config.toml
d_model = 192
norm = "rmsnorm"
norm_eps = 1e-05
attn_scale = 0.177
train_tokens = 357200000
Below are experts of layer 2 (counted from 0) of a mixture-of-experts language model. Rows are named router (the router's row for the expert), gate (a neuron's input weights, with its number), up (a neuron's input weights, with its number), down (a neuron's output weights, with its number) and show model dimensions 0-191. Each number is 128 + 24 x the weight over its row's rms, rounded and kept within 0 to 255.
Before each expert's rows: a language model's description of what the expert responds to. This comes from a sample of Wikipedia text that the model never trained on.

# expert 6
Common head nouns. General nouns right after the, his or a, often before of, such as game, life, season, film, species, city.
router [128 143 145 129 133 156 153 117  92 145 134 134 150 136 142 108 119 159 112 145 158 140 153 117 172 139 118 132 109 110 128  97 124 150 175 138 111 136 147 194 125 157 127 143 126 142 152 156 106 116 141 130  97 135 112 183 153  93 135 122 112 163 168 135 125 141  87 121 123 114 181 141 144 134 121  79 143 127  92 103 156  91 143 108 109 149 114  98 150 116 176  97 143 109 138 116 160 131 147 137 132 159 121 130 133 149 131 150 146 130 166 133 107 128 112 115 129 111 146  93 138 103 146  74  89 127 128 119 150 158 103 138 141 147 126 135 114 152 222 113 113  86 112 149 119 160 102 118  91 206 164 126 124 127 115 100 149 132 134  78 142 124 104 132 127 129 137 113 133 115  71 107  91 124  97  94 157 101 100 122 115 109 147 128 138 142 107 131 114 155  93 148]
gate0 [141 145 131 139 161 117 150 137 147 126 104 110 135 152 111 124 150 120 158 133 111 153 118 124 158 134  87  82 142 118 145 167  97  95  91 124  75 106 134 137 150 125 124 129 154 134  87 100 177  87  89 141 136 111 138 125  85 122 164 118 112 180 124 118 148 124 119 163 147 134 155 159 169 102 148 113 151 165  94  69 108 150 104 134 127 105 131 132 110 166 125 138 138 166 109  85 127 155 170  91 121  98 139 149 166 151 114 150 165  98 119  91 147 139 126 117 183 108 122 115 122 121 158 158 145 130  70 125 131  98 106 127 151 137 120 127 136 124 129 144 118 106 119  98 145 122 152 124 109 141 138  98  91 136 118 157  88 172 156 173 146  99 145 105 127 112 122 136 109 134  98  97 155 150 178 143 144 100 115 119 120 160 107 103 139 143 154 126 143 110 171 111]
up0 [126 127 121 134 171 114 123 147 148 106 102 115 151 144  93 139 148 125 140 138 107 163 138 144 157 118  70 103 119 125 149 201  90 122  67 143  82 115 100 125 125 126 116 124 126 112 106 123 181  90  92 150 129 105 129 120  95 133 143  99 116 149  97 104 168 128 127 130 148 152 162 132 151 114 156  97 123 142 130  87 139 142 104  94 129 131 136 106 102 145 123 130 145 166 109 102 123 135 156  94 102  99 133 173 155 164 119 138 180  90 160 101 156 159 128  97 155 119 114 122 149 101 144 155 152 153  74 122 127  98 125 118 164 136 103 132 155 122 102 136 107 128 118  67 132 111 143 129 130 136  99 112 109 137 109 172  92 166 158 158 144  96 161  98 117 147 120 118 109 142 130  89 157 155 165 140 158  96 101 136 114 137 121 132 146 133 155 116 158 125 147 121]
down0 [110 116 141 148 123 127 129 152 104 121 156  79 116 131 105 113  96 115 125 112 101  99 123 138 110 151 134 130 156 161 128 171 156 125 154 119 114 115 128 172 153 133 186 130 137 119 140 121 111 150  78 156 151 142 115 137 115 108 151 169 102 138  91 129 121 116  90 144 138 154 107 156 113 176 148 148 124 142 106 106 119 171 108 141  91 129 154 143 135 165 125  98 138 174 156 110 135  97 104 146 126  99 153 120 114 129 110 108 100  66 115 154 121 109 135 178 145 105 144 138  94 128 111 129 121 107 179 150 117 142 146 108 155 112 113  99 138 145 104 158 145 121 142 149 180 168 134 139 130 135 181 165 115 121 132 100  61 148 114 159 163  90  82  78 101  98 126 155 128 113 137  96 113 143 142 157 145 145 111 132 116 123 149 113 122 105  82 144 104 130  99 151]
gate1 [109 143 106 173  76 151 119 113 120 142 121 163 146 130 121  85  76 146 100 126 117 136 108 155  63 113 135 148 108 108  94 130  87  93 103 156 114 117 122 138 123 111 152 136 121 113 166 171 129 120 163 135 131 134 125 135 126 140 104 129 131  99 171 101 168 139 119 138 122 144 126 157 135  88 142 156 162 153 154 108 162 160 128  61 132  98 134 149 137 123 132 143 139 108 154 119  88 150 113  97 164 141 150  43 106 135 113 130 112 101 145 111 131 127 129 121 144 145 126 110  71 145 101 112 133 128 116 140 115 111 146 125 134 118 130 118 122  90 153 152 106 132 115 153 153 135 141  82 128  82 105 139 143 167 134 101 130 107 151 123 113 177 164 116 100 111  83 176 129 111 147 121 102 135 125 135 140 154  80 114 145 165 101 127 159 149 107 117 146  95 119 124]
up1 [119 129 134 164 153  94 104 109 148 153 140 131  93 135 102 153 160 101 134 130 140 115  89 155 159 137 100 134 118 134 140 100 140 183 164 113 126 133 119 139 163 155  81 129 135 154 121 131 113 193  89 125 104  88 172 133 131 114 134 127 110  97 128 141 107  98 144 170 136 144 135 111 198 134 103 119 143 154 132 100 123 126 108 127 146 134 183 139 148 131 164 145 132 115 113 138 148 131 137 112 131 127 135 155 105 123  82 138 117 133 135 147 124 145 142 153 134 133 144 117 150 133 113 122 138 125 122 100  93 129 119  77 113 144 181 161  94 133 134 159 118  76 126 155 118 117 150 116 130 154 175 125 116 134 109 136 119 146 154 119 105 152 163 136 106 102 169 119 151  86 172 181 166 123 132  87 181 132 141 134 130 116 142 141 147  96 205 128 138 147 142  91]
down1 [ 96  99 111 131 156 123 122 125 133 169 111 147 187  78 110 119  95 160  84 119  94  90 120 114 139 134  99 155 154 142 129 142 101 148 128 126 109 137  93 141 135 137 136 131 113 122 165 121 120 125 123 132 132 133 145 134 106  77 127 118 164 146 162 148 123 152 111 133 148 147 133 112 116 147 157 172 117 156 137 132 110 110 110  93 140 170 118 146 167 126 117  77 124 125 127 127 128 177 169 104 160 166 129 120 140 135 100 118 131 109 120  92 118 155 150 146 130 124 114 103 102 146 114  77 122 113 148 112 110 171 120 148 112 159 163 130 173  71 130 152 140  77 102 151 122 121 134 158 145 134 115 113  94 158 167 142 133  63  86 142  83 137 128 125  81 136 144 114 117 117 146 145 149 168 111 140 162 125 120 142 121 107 126 149 172 131 143 140 107 162 189 152]